{
  "balance_loss": 0.00681,
  "vocab_size": 47542,
  "norm": "layernorm",
  "beta1": 0.95,
  "beta2": 0.99
}
Below are experts of layer 5 (counted from 0) of a mixture-of-experts language model. Rows are named router (the router's row for the expert), up (a neuron's input weights, with its number), down (a neuron's output weights, with its number) and show model dimensions 224-279. Each number is 128 + 32 x the weight over its row's rms, rounded and kept within 0 to 255.
After each expert's rows: a language model's description of what the expert responds to. This comes from a sample of Wikipedia text that the model never trained on.

# expert 26
router [139 146 129 117 120 141 106 111 131  53 134  73  87 139 113 161  45 150 115  42  64 125 103 104 174  73 127 175 102 147 122  82  60 178 108 158 176 118 138 114 133 156 124 135  93 166  91 135 102  78  61 166 104 133 103 187]
up0 [151  61 151 129 158 101  99  66  92 177 134 177 133 127 102  42  75 118 148 130 172 106 217 128 139 141 117 167 113 143 136 136 105 138  76  98 106 109  74 133 123 147 145 152 197 176 103 122 119 141 147  98 109 108  95 126]
down0 [128 125  85 150 175 144 111  75 139 125 128 126 151 100  61  88 129 110 132 173 102  99 127 128 159 156 176 108 157 128 200 206 129 143 102 157  64 131 164 106 107 139 152 171  56 112 150 115 124 106 149 157 161 185 195  75]
up1 [112  99 135 141 108 116 146 183 119 183 145 114 122  87 133 113 173 112 122 107  94 168  93 138 135 135 130 136 117 134 152  91 136 139 129 141 189 162 137 145 144  93  81 175 156  91 127 151 112 156  65 151 133 135  61  62]
down1 [117 147 166 107  75  99 158 150 228 140 134 134  99 156 128 153 127 149 170 112 109 120 116 159  92 175 130 113 126 156 112  83 155  90 119 124 174 165 111 196 142 105  86 137 124 111 113 155  71 189  56  62 155 116 102 156]
Romance and Arabic name particles and word-initial prefixes, such as de, Al, El, La, St., University of, and del- in delusional.

# expert 22
router [155 125  60 185 116 105 110  98  89 111  98 126  53 207 150 125 115 156 100  79 167 122 134 158 192 154 138 125 166 146 177 140 101 153 122 121 137 101 166 106 163  94 125 159 133 130  83  90  99  83 178 117 122 121 128 160]
up3 [174 184 118 157 165 112  98 195 143 152  92 120 120  59 106 166  77 100 131  83 157 200 130 154 127 109 137 152 137 125 123 128 158 144  82  87  99 140 108 131 144 128 144 109  76 104 182 204 156 142 146 125 149 137 148 115]
down3 [109 171 106 101 131 181 167 130 110 156  91 132  72 193 138  80  97 141 118 173 104 136 164 129 167  94 116 154 119 165 111 132 136 127 131 128 186  80  94 130 106 137 173 102 154 141 109 112  93  78 161 101 135 117  78  52]
up4 [106 103 189 124 128  85 136 108 127  72 122 159  90 155 101  96 166 171 148  65 171 115 142  82 160  62 171 179 135 176 143  96 100 166 105 143 140 107  98  87 109  88 158 162 142 129  78 116 148 123 151  95 128  81 160 128]
down4 [123 158 124 122  83 150  98 152 131  94  90  77 118 153 111 121 126 136 117 121 171 151 142 141 180 140 139 120 160 163 151 162 125  54 116 140 126 154  74  95 103 181  75 148  96 109 108  95 112  71  32 130 135 153 137 123]
Commas, semicolons, closing parentheses and dashes ending items in personnel and credit lists, such as Alvin Dinkin – viola, tracks 1, 3),.

# expert 33
router [157 133 139 122 142 109 113 159  88 160 131  72 139 173 127  58 147 194 174 107  68 114 118 144 159 147 127 131 178  93 169 132 156 124 120 147 181 138 141 139 110 142 194 115 120 104 100 133  77 144 139  82 112 105  48 112]
up3 [117 145 137 131 104  82 144  51 121 166 140  80  74 116 148 109 170  89 191  85 175 110  92 153 165 149 130 136 125 165 129 121 134  72  76 135  46 153 108 103 151 116 152  90 134  81 112  91 160 144 135 175  80  75 161 157]
down3 [149 174 146  94 115 172  85  88 124 130 117 146 130 139 122 114 134 139 129  52 102 125 188 138 227 190  97 170 101 152 204 110 137  76 110 142  91 119 149  84 112 132 100 100 140 122 142 155 128 115 113 159 151  21 157 170]
up4 [148  92 148 128 157 134 100  90 130 173 148 106 132 144 117 109 164 126 117  86 211 148 115 119 109 155  97 131 148 123 132 158 148  62  82 149 111 142 131  52 149 161 111 101  92 177  55 177 150 160 124 143 107 111  82 164]
down4 [153  95 103 163 158 109 173 174 102 137 177  96 126 123  71 120 182 103 161 147 190  93 128 120  50 147 101 131 164 178 185 160 190 100  67 109 157 185 162 104 160 119 139 128  83 204 111 176 100 122 119 122 157 138 133 117]
Prepositions starting a phrase, often after participles or sentence starts, e.g. from, at, in, by, for, on, between.

# expert 59
router [179 103 112 151 139 161 169 136 130 145  74 115 130 156 189 172 113 157 153 130  60 124 129 177  84  70 124  89 151 177 134 154 119 126 154 114 166  94 169  70 105 108 162 198  99 132 110 143 127 122 111  82  75 106  93 176]
up0 [145 158  96 122 115 124 118 114 119 147  92 123 140 179  83  99 127 179 158 143 138 118 171  81 158 115 150  84 183 145 115  92 165 190 126 164 154  59 140 101 146 143 161 149 154 148 148 148 142  75 159 122 138 140  91 145]
down0 [173 127 103 114 115 100 114 109 163 133 140 175 108 147 146 141 149  94 137 108 151 141 133 162 151 146 125 117 182  54 101 111 145 186 129 177 163 134  81  87 151 120  99 150  83 127  90  96 169 133 129 143 109 164 195  76]
up1 [181 130 176 148 121 102 136 192 138 105 140 107 159 162 114 123 142 134 130 135 111 142 132 114 185 141 191  84 113 100  60  88 113 129  92 193 121 209  76 180 103 129 111 135 170  95 153 137 113 137 196 135 113 105  82 130]
down1 [125  70 173 157 140 125 116 174 104 151 162 105 128 188 104  91 135 155 123 143 142  86 176 113 152  70 134 121 127 100 118 105 100 189 109 134 130 167  94 155  61 107 157 123 172  73 126 134 117 141  84 121 107  60 104 121]
Foreign name pieces, mostly Spanish or Romanian, such as Estadio, las, Grupo, Petrolul, plus country codes like JPN in sports lists.

# expert 2
router [128 146 158 138  30 163 152 118 114  81 113 152 193 136 122 142  78 109 117 139  80 139 180 116 119 103 108 111 164 138 144 119 112 149 123 179 153 119  93 139 144 119 135  85  80 112 123 158  94 114 170 100 133 141 166 125]
up3 [167 158 142  89 106 164  76 103 100  81 179  97 141  97 145 117 100 180  91 203  96 139  73 126 142 150 155  99 128 131 164  94 114 122  73 138 156 136  46 155 117 126 154  97 105 114 128 145 108  95  74 130 114 118  95 109]
down3 [151 135 144 143 100 122 106 114 118 138 189 117 115 147 124 115 122 148 132 123 177 173  97 136 104 142 159  55 142 152 149 105 136 161  67 151 156 111 159 165  72 129  82  73  97 113 146 126 153 119 119 152 145  95 119 105]
up4 [146 170  94 139 159 110 147 157 106 137 105 131 120 119 114 144 123 159 125 141 177  94  90 120 168 133 130  43 180 150 110 180 150 112 101  85 169 160 111 150 113  66 112 180 149 156  90 118 140 157 160 127  99 123 172 156]
down4 [ 91 150  92 100 150  83 162 136 126 114  98 118 162  58 124 122 102 119 134 186 140 111 144 135 141 177 105 158 187 118  66 119 144 139 169 126 116  92  92  60 163 132 123 163 151 120 183 149 157 149 133 131 131  78 119 124]
Word pieces inside English-style surnames and proper names, often completing a name before 's or was, e.g. Petra-e-us, F-ulk, Clark.

# expert 8
router [143 127 163 139 103 163 137 146 130  96 126 130 158 111 136 178  68 131  58 103 125 125 169  77 132 129 128 127 195 152 157 122 170 210 162 133 147 104 134 127 113 130 196 117  72 106 114 150 125 146 159 102 121 121 118 144]
up0 [ 74 105  95 218 142  99 137 172 145 113 182 149 106 144 122  97 158 122 164 101  76 117 134 106 128 108 122 156 113 165 103 136 139 140  47 159 118 105 122 156 160  73 153  63 141  95 120 104 129 163 123 126 150 103 169 144]
down0 [189 156 177 113  84 133  95 156  92 113 119 108 167 106 127 175 109  88  92 156 141 125 181 149 122 152 158 177 175 156 138 162 150 119 157  84 132  94 124 106  56  81  92 176  92 139 173 123  96 118 120 118 129 118 117 151]
up1 [147 184  55 110 111 137 158 143 151 132 175 114 130 148 143 106 105 181  87 149  64  84 101  65 121 139  96  91 135 100 134 123 127 132 113 119 141 176  89 141 107 126 157  59 147  79 137 186 139 104  90 124  97  65 147 120]
down1 [121 135 161 146  75 193 145 124 141  95 156 133 151 109 126 133 182  73 206 134 215 107  78 101 109 163 146 121 121 152 141  80 133 177 132 140 156 121 138  97 135 132 122  75 217 125  89  67  76 185 107 165 153  98 145 108]
Final pieces of place names, surnames and species names in lists and infoboxes, such as Munkmars-ch, Nag-ata, -owski, -ović, Creek.

# expert 63
router [149 136 170 134 215 106  87 114 115 130 162 114 133  90  69 119 100 110 112 124  70 151 133 163 187 136 155 159  43 124  86 145 107 148  98 156 130 172 151 121 118 146  94  79 137 108 123  97 168 177 150 104 132 134  95 172]
up3 [129 133  84 150 107 113 128 145  79 119 131 117  89 122 128  75 155 118  80 133 124  99 147 121 124 143  63  82  97 141 155 122 170 118 154  59 127 133 129 226 138  77  75 104 101 106 154 140 117 142 161 146 110 135 102 152]
down3 [ 67 108  63 139 113 144 129 123 134  91 193 109 156 133 107 110 109 173 115  69 160 144 157 111 178 142 117  83 148 125  95 132 166 141  92 165 120  70 163 133 137 182 143 168 105 116 195 140 128  92 121  98  81 105  86 114]
up4 [113 162 110 187  83  97 114 166 140  52 114 145 150 123 136 138  91 165  79 165 114  99 139 117 196 117  46 146 102  75 114 133 159 128  89 106  56 181  98 122  83 160 122 135  94 145  96 178  80 166 121 136 152 125 123 112]
down4 [ 29 137 129 194  46 143 125 147 104  82 165  93 113 132 151  84 129 204  58 114 125 121 143 152 167 113 139 181 130 131 117 162 160 101 100 164  55  84 118 122 124 158 171 164  88 112 128 139 111 148 130 117  72 183  99  91]
Capitalized common words inside titles of songs, albums, shows and books, e.g. Me, Go, Love, Life, Spirit.

# expert 45
router [132 112 120 135  91 164 166 164 114 123 153 188 158 110 107 181  56  93 147 142 131 191 163 111 154  97 106 182 167 143 121 132  86 145 190 119 150 136 146 139 180 178 148 141  92 179 123 142  71  66 158  64 160 168 164 136]
up0 [128 162 117 137  82  93 114 154 155 112 126 174 140 166 103  95 118 122 127 116 137  92 120 135 128 136 120 104 122 151 141 143 122 132 136 164 122 103 125 160 141 120 171 108  77 121 111 123 158 113 190 113 130 135 148 139]
down0 [142 110 149 101 128 117 186  50 120 149 154 115 130 157 122 129 106  93 106  62 118 156 145 145 127 134 136 193 135 160 122  67 123 179 162  93 117  86  95 154 134 148 134 176 126 117  98 101 103 108 205 143 161 140 147  94]
up1 [ 90 140  85 180 124 176 103 122 165  42 127  38 150 165 110 131 103 157 103 130 147 141 100 172  81  74  76 118  99 141 106 123 121 134 136 137 170  96 147 145 142  94  66 119 146  85 174 133 164 164  90  81 165 135 148 122]
down1 [141  98 145 101 130 140 127 112  91 116 179 176 104 101 119 175 170 165 107  97 153  65 152 119 128 163 128 132 119 165 181 137 126 139 159 131 168 142 131 153  74  77 105 158 117 150 146 160  58 154 106 110 130 131  81 129]
Final pieces of proper names and scientific genus/species names, especially in taxonomy entries and disambiguation lists, e.g. Mioawateria, Tropicimonas, Ackerman.

# expert 16
router [148  68  86 161 112 151 136  81 176 125 201 162  60 193 129 123 118 167 175 133  70 142 105 162 143 144 155 159 124  52  95 150  92 160  31  91 119 134  93 151 180 150 148 102 130  96 120  99 151 158 101 128 114 110 142 190]
up3 [175  71 158  92  67 218 144  97 104 174 135 152 110  79 157 158  79 152 144 130  91 107 109  55 132  91 166 116 142  71 123 124 138 138 125 180  97 156  86 189  85 131 156 119 144  88 146 187 122 132 129 138  93 103 149 214]
down3 [197  86 135 116 140  78 144 125  85 123 138  93 131 131 109 178  98 149 167 109 105 101 156 125 180 121 138 110 173 163  87 139 151 150 154 119  60  78 119 114 111 176 187 128  94 109 102 178 157  96 150 102 133 124 197 165]
up4 [117 132 130 112 113 134 164 154 198 138 152 124 146  89  93 102 159 153 125 139  85 180 128 126 110 138 126 111  83 118 103 162 125  87 189 128 104 111 142 166 113 139 124  87 133 157 110 170 145 147 191  81 131 167 113  82]
down4 [140 134 103 112 145 134 129 188 153  93 168 105 151 101 159 111 133 137 166 160 111 187 137 110  57 147 123 133 192  88 154 111 172 136 186 119 156 112 139 138 104 110 122 128 121 126 188 149  51 109 166 160  92 111  80 125]
Capitalized adjectives or first pieces of names in titles, companies and awards, such as Golden, Red, Best, Big Fish, Starfleet.

# expert 39
router [114 134 143 139 131 170 132  91 122 116  96 110 212 155  72 150  48 141 186 120  97 145 119 110  71 110 115  67 136 131 184 113  96 176 135 111 160  82 168 102  87 151 109  89 152 112 161 136 131 147 138 133 159 120  97 138]
up0 [132  74  95 189 210  63 128  66 115 150 106 114  95 116 121 148 102 111  71 156 149 164  96 121 162  95 152 157  99 165 150  71  88 148  78  85 125 120 111 144 140 137 202 130 149 143 128 131  94 127  99 131 112 152 118 108]
down0 [123 157 133 120 123 113  91 139 118 183 169 103 135  72 155 127  94 151 162 113 143 108 139  58  97 124 140 168 158 160 138  78  97 109 105 147 130 154 107 119 128 105 121  96  87 105 167  62 111 133 168 137  84 145 130 103]
up1 [ 93 123 135 158 165 154 136 112 132 110  98 124  79  93  84  63 125 134 136 148 189 155  89 117  67 126 123 110 179 132  96 187 104 136 112 138 203  98 132 125 152  75 123 167 116 101  65 158 153 105  97 128 152 128 163 178]
down1 [129 140 127 109  96 115 105 100 123 161 196 105 179 140 124 115  95  91  89 104 150 135  79 107 149 183 117 116 106 130 134  98  85 112 133 113 106 168 151 205 108 181 141 143 123 137 121  90 151 147 168 164  99 137 136 142]
Common nouns naming roles, people, organizations or works, after modifiers, e.g. artist, historian, girlfriend, club, team, film.

# expert 34
router [ 94 141 145  98 156  76 127 145 125 159 111 142 121 106 138  95 133 138 142 140 151 124  78 135 136 141  84 131 108 177 173 157  85 116 113 132 114 192 128 173 117 117 120 116  98 128 118  83 102 119 116 117 169 129 106 103]
up3 [123 174 175 128 134  69 126 109 147 130 188  99 146 160 140 125 148 116  90  60 122 156  59 157 164 130 197 156 112 148 110 130  83  76 151 158  97 167 110 142  65 147 160 109 125 158 148 160 137 112  95 173 124 190 204 123]
down3 [ 87 107 185 176 147 101  81 127  91  83 125  51 114 115  55 113 166  88 141  64  40 169 106  99 148 116  99  86  35 115 114 103  93 162 119 109 162 109  91 180 106 136 124 144 114 110  93 150 109  95 121 128 155 170 135 137]
up4 [194 114 215 138 109 204 103 166  84 201 137 139 117 131 166 157  97 105  68 137 119 118 163 146 124 140 114  93 185  90 164  66  72 149 178 141  80 132 119  98 131 129  67  78 138 152 108 105 111  63 146 150 107 118 114  94]
down4 [114  81 114 105 136 117 159 128 165 173  89  93 159 168 165 106  82 149 122  90 188 137 163 142 124 103 128 146 155 174  90 154 135  65 111 147 152  98  83  74 152 164 146  88 159  85 111 159  99 167  74 125 100 139 130 101]
Quantity and comparison words after articles or copulas, such as the most, other, its, two, several, and is a in bios.

# expert 4
router [132 114 174 170 126 103 148  70 174  97 155  73 169 140  88 149 154 132  87 115 116 195 157 106 116 150 101 157 127 155 140 114 141 145 132  87 115  94 107 120 148 101  87 119 171 123 141 136 117  66 152 121 121 115 141 107]
up3 [121 143 172 134  91 148 127 110 130 151 138 133 111  64  77 126  75 146 116 135  96 134 116 142 215 122 147 132 122 143 183  96 170 208  88 156 193 134 103 109  81  95 154 159  86 122  80 137  83 112 121 148 152 163  59 141]
down3 [123 108 160 155 116  94 137 132 129 108 146 141 161 155 146 103  89 126 105 121 130  99 114 144 126 102 155  98 133 128 164 120 152  92 149 158  98 116 104 151 121 164 111 160 138 129 147 108 144 183 120 170 133 126 169 109]
up4 [162 117 146 100  96  88 147 108 106 134 124 130  85 123 153  95 108 154 114 134 100 112 161 116  81 151 103 155 159 114 129  92  80  91 121  54 108 180 104 153  95 144 135 129 111  88  71 169 157 176  98 170 205 173 138 163]
down4 [125  60 106  77 102 134 167 118  69 139 119 131 150 147 195 145 156 139 126 164 117 163 142 119  87 134 185 134 145 160  71 128 148 192 149 117 153 138 158 136 141  93 179 173 180 105 128  99 127 118  78 151  90 137 214 177]
Pipe separators and semicolons between numeric cells in sports and results tables, plus dollar signs before amounts, such as | 11, $66.8.

# expert 10
router [194 119 127  81 132  87 143  72  96 152 161  97 113 171 159  82 197 102 101 131 144  98 130 178 110  92 122 159 125 116 103 120 125  90 179 110 155  98 127  54 133 118  95 133 139 113 137 137 182 129 136  96 154  79  95  89]
up3 [109  90 182 136 132 140 123  74 155 118 124 135 123 129  80 109 106 110 173 116  93 134 165 128 207  74 186 189 102 123 136  93  60 139 155 144 127  96 130 115 122 161 196 127 131  67 139 135 134  92  71 116 127  94 198 161]
down3 [166 170 121 137 145 174 176 118 137 146 165 113 123 188 171  64 110  95 142 176 158 123 157 134 165 153 149 138 116 166 149 166 141  95  97  95 130 112 120 118 120  89 138 116 166 143  85  99 137  95  83  96 118 174 130 135]
up4 [168 104 125 100 168 109 141  83  93 105 134 151  95 198 164 147 134 130 122  71 143 130 121 159 140 146 145  90 139 107 123 185  93 101 153 120 112 149 106 121 114 158 116 133 108 121 114 142 112 109 117 124  89 119  68 190]
down4 [124 101 139 127  99  89  97 144 117 144 138  53  99 108 127 126 141  76 176 142 169 146 115 164 137 145  78  97 127  78 121 121 144 142 161 130  93 112 161 102 138 125 183 101 153  87  73 128  90 122 132  97  83 131 153 131]
Opening parentheses, square brackets, slashes, quotes and underscores, especially around IPA pronunciations and citation markers, such as (/aɪˈoʊli/, [ʔɛʔ, ^{[.

# expert 46
router [157 154 146 107 195 161 151  69 162  96 107 154 141 129 146  87  84 124 145 166 106 128 112 159 103 132 146 118 132 147  91 104 130 152  59 100 155 147 161 102 104 105 115 101 145 109 181  47  55 155 164 132 118 139 127 130]
up0 [171 143  63  58 119  72 144 163  88 105 141 121 116 147 111 186 126 114 147 106 141 171 146 164 193 110  93 112 131  70 167 176 130 137 174 124  78 123 122 163  88 114 140 113 144 106 129 139 102 134  90 137  94 157  87 112]
down0 [123 133 102  92 149  65 110 102  89 113 169  80 124  75 106 128 130 210  98 138 149 107  86 175 105  75 117 110 113  74 139  35 167  98 109 165  77  82 198  81 156 161 181 165 141 159 159  99 138 133 156 143 126 105  66  86]
up1 [167 115  95 102 110 139  96  98 156 112  96 133 129 127 167 202  97 137 139 139 120  90 175 161 156  71 145 138 122 108 107 125  94 105  73 159 161 112 170 119 136  70 144 148 129 107 141 157  86 147  91  94  85 121 192 147]
down1 [159 112 112  94  95 179 151 137 103  97 106 142 130 112 106  64 147 109 125 162 144 147  73 122 124 127 134 113 120 122 126 145 191 106 136 118 122 132 107 158  70 166 104 155 113 134  97 172 108  96 153 153 170 117 103 112]
Second pieces of place names, streets and surnames, such as -ville, -ley, -field, Park, Street, Smith, Hill.

# expert 52
router [ 74 130 113  95  47 142 130 140 139 156 176 148  87  77 105 125  90 117  88 151 119 151 151 115  93 153  88 104  33 168 147 152 123 145 210 107 135 127 169 147 133  67 142 111 106 158 104 192  84 187 180 135 162 105  79 112]
up0 [156 105 126  84 120 151 121 104 141  68 131 135 121 129 156 132  59 157 141 118 138 146  96 157 184 115 127 145 150 130 117 135 182 107 168 102 108 118 116 129 185 139 186 203 156 109  97 116  84 144 196 117 119 158  85  75]
down0 [159 147  69 199 154 151 150  73 128 135 109 113  85 223 175 142 151  97  39 175 142 156 137 157  98 106  79 127 146 121 139 136 131 104 142 111  93 114 148 170 156 142  81 151 130 102 115  95 124 182  99 186  67 124 138  91]
up1 [111 148 142 106 132 143 194 118 136  99 131 177  49 124 120 156 181 178 130 152 148 103 146 147 186 187 145  98 100 143 129  79  95 145 123 114 120 126 121 128 138  88 124 118 205  90 131  81  84 150 151 152 132 136 131 105]
down1 [178  86 119 142 172 101 110 136 160 117 107 114 143  62 126 115 123 125  91  94 147 177 143 148 136 102 118  58  88 134 127 132 137 125 159 217 148 135 163 121  94  75 118 110  92 165  80 147 139 178 145  87 105 163 130 131]
Periods ending sentences or words, often fused to suffixes, such as ing., s., )., plus dots inside website URLs.

# expert 11
router [170 174 131 137 146 161  75  74  93 134  77 146 150 171  69  85 161  68 105  89 144 114 113 200  90 108 100 143 131 109  95 105 181 120 129 168 110 188 124 175 102 160 141 120 125 122 145  84 110 207 125 154 109 145 204 180]
up3 [153 110 147 114 153 130 135 104 144  89 139 112 109 145 173 152 137 111 131 134 215 144 118 117  83 146 132  97  78 108 150 136 144 135  96 108  77 111 131 128 201 101 110 163 157 143 129 149  91 111 191 103 128 134 158  59]
down3 [148 156  87 185 123 209 142 128 182  91 167 141  98  99 153  99  92 118  94 121 128 126  59 117  97 133 188 191 141  64 150 158 121 177 123  70 115 133 105 160  93 115 128 135 122 146 113 169 157 128 169  93 181 189 153  61]
up4 [135  98  98  93 107 153 101 197 208  92  87  71 152 153  90  97 140 154 123 152 113 101 100 122 110 117 146 108 121 149 105 150 108 107 140  75  98 118 104 145 137 179 136 130 150 125  54 138  82 146 119  84 131  60  97 119]
down4 [112 157 162 163 134 152 114  82  93 104  48 136 122 111 153 121  79 183 138 128 126 104 145 228 140 168  74 127 173 185 187 158  91 116 142 104 126  99 154  71 138 152 210 143 133  96  92 172  91  80 158 118 130  99 111 129]
Surnames or their first pieces right after a given name or initial, such as Per(ret), Far(enthold), Mc, Wilson.

# expert 55
router [ 89 139 160 124 163 130 146 110  86 151 113 104 178 129 101 162  96 159 219 117  99 124  52 136 105 136 153 167 127 172 136 135  94 156 132  80 166 111 144 108 121 119 115 138 123 118 199 128 177 166  65 140 165 101 141 131]
up0 [156 112  90 113 117 117 117  99  72 159 165 147 100 144 138 142 139 166  91 160 140 140 146 133 144  96 152 109 182  74 150 138 166 127 169 137 132  69 115  60 118 137 149  89 158 162 113  80  73 119 102 110 128  82  85 149]
down0 [160 108 132 168 150 103 131 169 132 106  67 147 128 109 132 130 155 147 109 139 118 202  49  90 146 133 123 113 104 113 160 135 148  96 158  99 155  95 121 138 129 131 122 166 174 143 142  45 154  89 130 155 106 103  79 174]
up1 [175 140 124  66 138  68 189 162 118 116  32 109 180  93 117 172  98  95 129  83 118 106 159 151 129 154 132 104 127 123 105 159 120 143 144 112 131 117 156 116  82 108 171 154 136 201 152 164 139 139  88 184 110 142 175  40]
down1 [195 109 105  51 102 144 138 155 123  75 135  84 141 110  71 188 127 147 143 112 155 155 151 120 116 133  92 105 129 139 104 142 129 151 123 115 169 118 139  94  90 109 161  72  71 150 149 157 120 151 125 181 131 190 163  78]
Nouns for awards, titles, teams and roles, usually followed by of, as Award, Cup, Prize, Cross, winner, wife, author.

# expert 32
router [ 82 137 165 190 124  87 168 104 182 149 114 120 113 146 146  99 161  92 144  96 121  81 173 163 137 141 189 119  55 113 163 129  80 158  92 171  99 128 134 161 103 187 109 158  88 100 162  93 195 176 139 124 114 159 181 147]
up0 [200 108 198 182 102 140 193 108 133 156 106 119 129 170 139 101 167 128 122 100 105 121 142 168 139 121 140 130  90 109  90 157  89 105 137 171  88 144 131 137 129 131 121 137 107 142 113 126 124 151 125 125 184 137 154 125]
down0 [ 80 102 112 132 107 119 168 140 112 192 135 124 117 157 103  97 165 104 160  56  75  69 104  72 118 138 144 158 104 133 134 117 129 164 120 135  65 134 105  88  91 141 135 133 172 180 146  90 138 150 149 101 175  99 154 138]
up1 [134 117 109 136 139 111 116 161 156 136 121 101 193 133 124 127 164 111 104 108 145 111 119 211 130 161 143  89 134 156 103 110 157  74 166 109  98 141 110  94 167 124 168 128  89 150 100 172 131 183 135  91 120 152 148 210]
down1 [141  73 154  88 171 107  59 143 214 147 167 137 136 149  97 103 110  91 130 146 120  39  68  80  65 102 141 111 126 159 120 116 100 169 110 121 107 159  59  95 142 130 125 103 120 104  98 107 116 149 182 200 147 102 156 141]
Common nouns for buildings, services and local amenities in place descriptions, such as building, car, station, water, cafeteria, dairy.

# expert 28
router [142 122 152 120 140 133 102 142 108 128  95 114 163 104 141 142 136 165 136 160 149 171  92 144 120 110  79 169  66 155 153 152  89  54 164 154  99  95 134  74 168 130 142 173  91 183  94 147  45  84 124 134 147 139 122 122]
up0 [130 130 144  88 123 116  78 123 153 100 157 162 171 131 143 154 108 117 186 159 120 127  98 142  85  78 155 152 170 148 139 137 172  81 101 157 174 174 122 131 173 186 130 190 135 141 151 119 171 113  89 121 147 167 128 131]
down0 [132  86  47 126 119  89 113 137 133 155 115  92 129 181 177 137  87 108 115  94 121 119  97 157 140 119 151 149 157 134 147 100 171 147 126 103 108 113 130 159  87 105 134 139  47 121 152 171  88 172 137 108 166  80 127  84]
up1 [100 178 148 173 120  74 146 103  98 116 160 109 102  94 165 106  77  95 109 128 101  70 179 126 132 182 178 117 184 116 125 130 162 141 111 136 204 129 137 142 153 146 143 118 172 180 118 126 109 177  83 147 101 191 161  88]
down1 [159 125 175  75  72 121 130 151 144  67 155  97 168  91 104 137 152 150  98 140 118 118  96 145 113  73 113 132 104  97 195 113 164 125 108 102  60 105  96 115  89  89 120  82  90 108 102 128  64 119 141 137 125 128  87 157]
Tokens opening lines or fields in infoboxes, taxonomy boxes, squad lists and coordinates, such as - Species:, °N, - Succeeded by:.

# expert 57
router [138 148 143  78 105 165 173 207  65 211 177 114 167 145 102 131 139 124 158 118 114 147  98 172 135 160 143 129 117 112 161 164 131  86 153  87 165 133 103 119 155 174 171 115 169 100 158 134  87 131 138 125 138  66 110 109]
up3 [156 158 145 134 148  95 143 132 123 135  97 157 111 110 155 151  45 134 135 117 134  92 150 140 169 106 132 124 187 131 118  60  82 138 135 105  92 120 114 142  53 139 167 165 151  79 155 129 229 103 103  97 142  92  90 107]
down3 [143 111 140  73 139 129 127 138  70 132 125 153 119 110 141 113 148 114 146 111 179 161 144 161  80 158 150 135 157  65  93  90 111 123 106 120  98  78 149 124 156  97 101 115  79 118  80 158  85 172 126 124 144 147 123 169]
up4 [181 135  98 191 103 116 132 140 170  96 153  81  90  54 105 144 149 117  99 150 146 107 159 138 105 234 116 139 106 140  68  80 102 152 162 154 198 155 135 164 203 158 159 141 107 157 118 168 132 143 189 105 127 107 103 149]
down4 [150  66 161 144 136 134 124 136 144 113 100  88  44  66  93 179 164 119 128 114 106  94  72 148 106 150 164 104 174 158 158  88 121 120 127 140 161 127 100 160 114 101 188  61  75 144 159 123  91 165  66  81 181 128 149 115]
Prepositions with the/his/a following verbs in biographical narrative, e.g. called to the, sent to, in a, his.

# expert 61
router [ 82  97 106 134  93  93 114  96 134 124 176 133 149 176  88 128  84 142 190 138  68 132 101  70 114 124 138 104 113  93  53 139 118 188 118 107  81 133 177 152 168 166 192  70 155 164 147 116 146 130 143  63 136 115 115 124]
up3 [136 145 166 129 132 116  89  80 136 106  96  78 149 141 101 152 152  79 120  98 117 119 100 188  80 144 123 181 142 111 135  73 130 137  95 124 115  99 145 111  69 112 111 144 118 132 137 159 182 132 115 152  88 109 117 115]
down3 [165 133  92 133 112 119 154 115 105 137 132  73 212 164 180 190  59 116 173 161  92  93  97 163  94 138 140 137  87 104 119 149 106 206 123 102 125 179  85 128 135 134 148  75 131 160 124 109 136 134  77 106 211  89 112 164]
up4 [ 95 162 119 172  61 129 109 119 132 105 111 173 123  97  95 104 133 132 171 129 132 150 135 142 166 103  88 138 100  80 107 119 115 115 152 142  90 140 100 147 154 121 149  73 113 147 132 152 174 115  67 132  76 173 142 116]
down4 [151 181 153  79 129 127 114 158 120 134 147  61  91  89 101 176 151  88 129 154 118  77 174 153 100 134 140 122 147 176 173 138 181 122 129  90 147 152  97 183 165  89  94 158 117 139  93 115 143 128 157 147 182 111 128 152]
Adjectives and adjective suffixes in organization names and topics, as National, local, public, political, Federal, (Comput)ational.

# expert 25
router [109 150  92 141  94 138  82 105 133 118 136 129 100 155 170  92 143 102 140 130 127 115 169 117 163  76 147 141 146  88 118 116 105 125 110 104 134 136  85 131  95 161 166 153 118 120 129 149 192 158 118 159  50 123 183 117]
up3 [124 107 134 110  65 109 164 121 112 172 102 144 149  54 133 126 178 158 170 181 125 166 105 134 159 122 159 147 100 127 112 135 182 120 164 100 150 140 179 126 104 129 162 121 135 125 116 134 100 104 106 152 112 124 134  45]
down3 [115  96  92 123 177 132 152 125 149 101  41 117  75 105 126 133 126 125 173 180  91 112 100 148 140  52 153 179 107  91 170 142 135 111 102 116 197 111 125 135  88 121  92 179  78  93 138 110 159 130 134 194 136 146 144 100]
up4 [126 144 133 143 120 128 167 122 136 111  97 117  94 186 139  93 119 152 137 135 135 129 114 130 131 114 162 135 136  82 144  51 122 145 145 116 139 140 134 135 137 156 160 140 133 173 147  85 139 181 132 151  93 132  98  87]
down4 [ 76 112 169 137 160 184 131  76 171 124 130 108  94 128 177 100  86 144  79 153 185 181 113 134 183 159  82 118 104  98  83 131 121 127  96 167 149 166 119 164 154 150 135 135 142 192  85  99 136  92 106 117 168 133 112 144]
Capitalized opening syllables of place, club and personal names, usually after in, of or a table pipe, as Mal, Cal, Qu(ito), Bro(ward).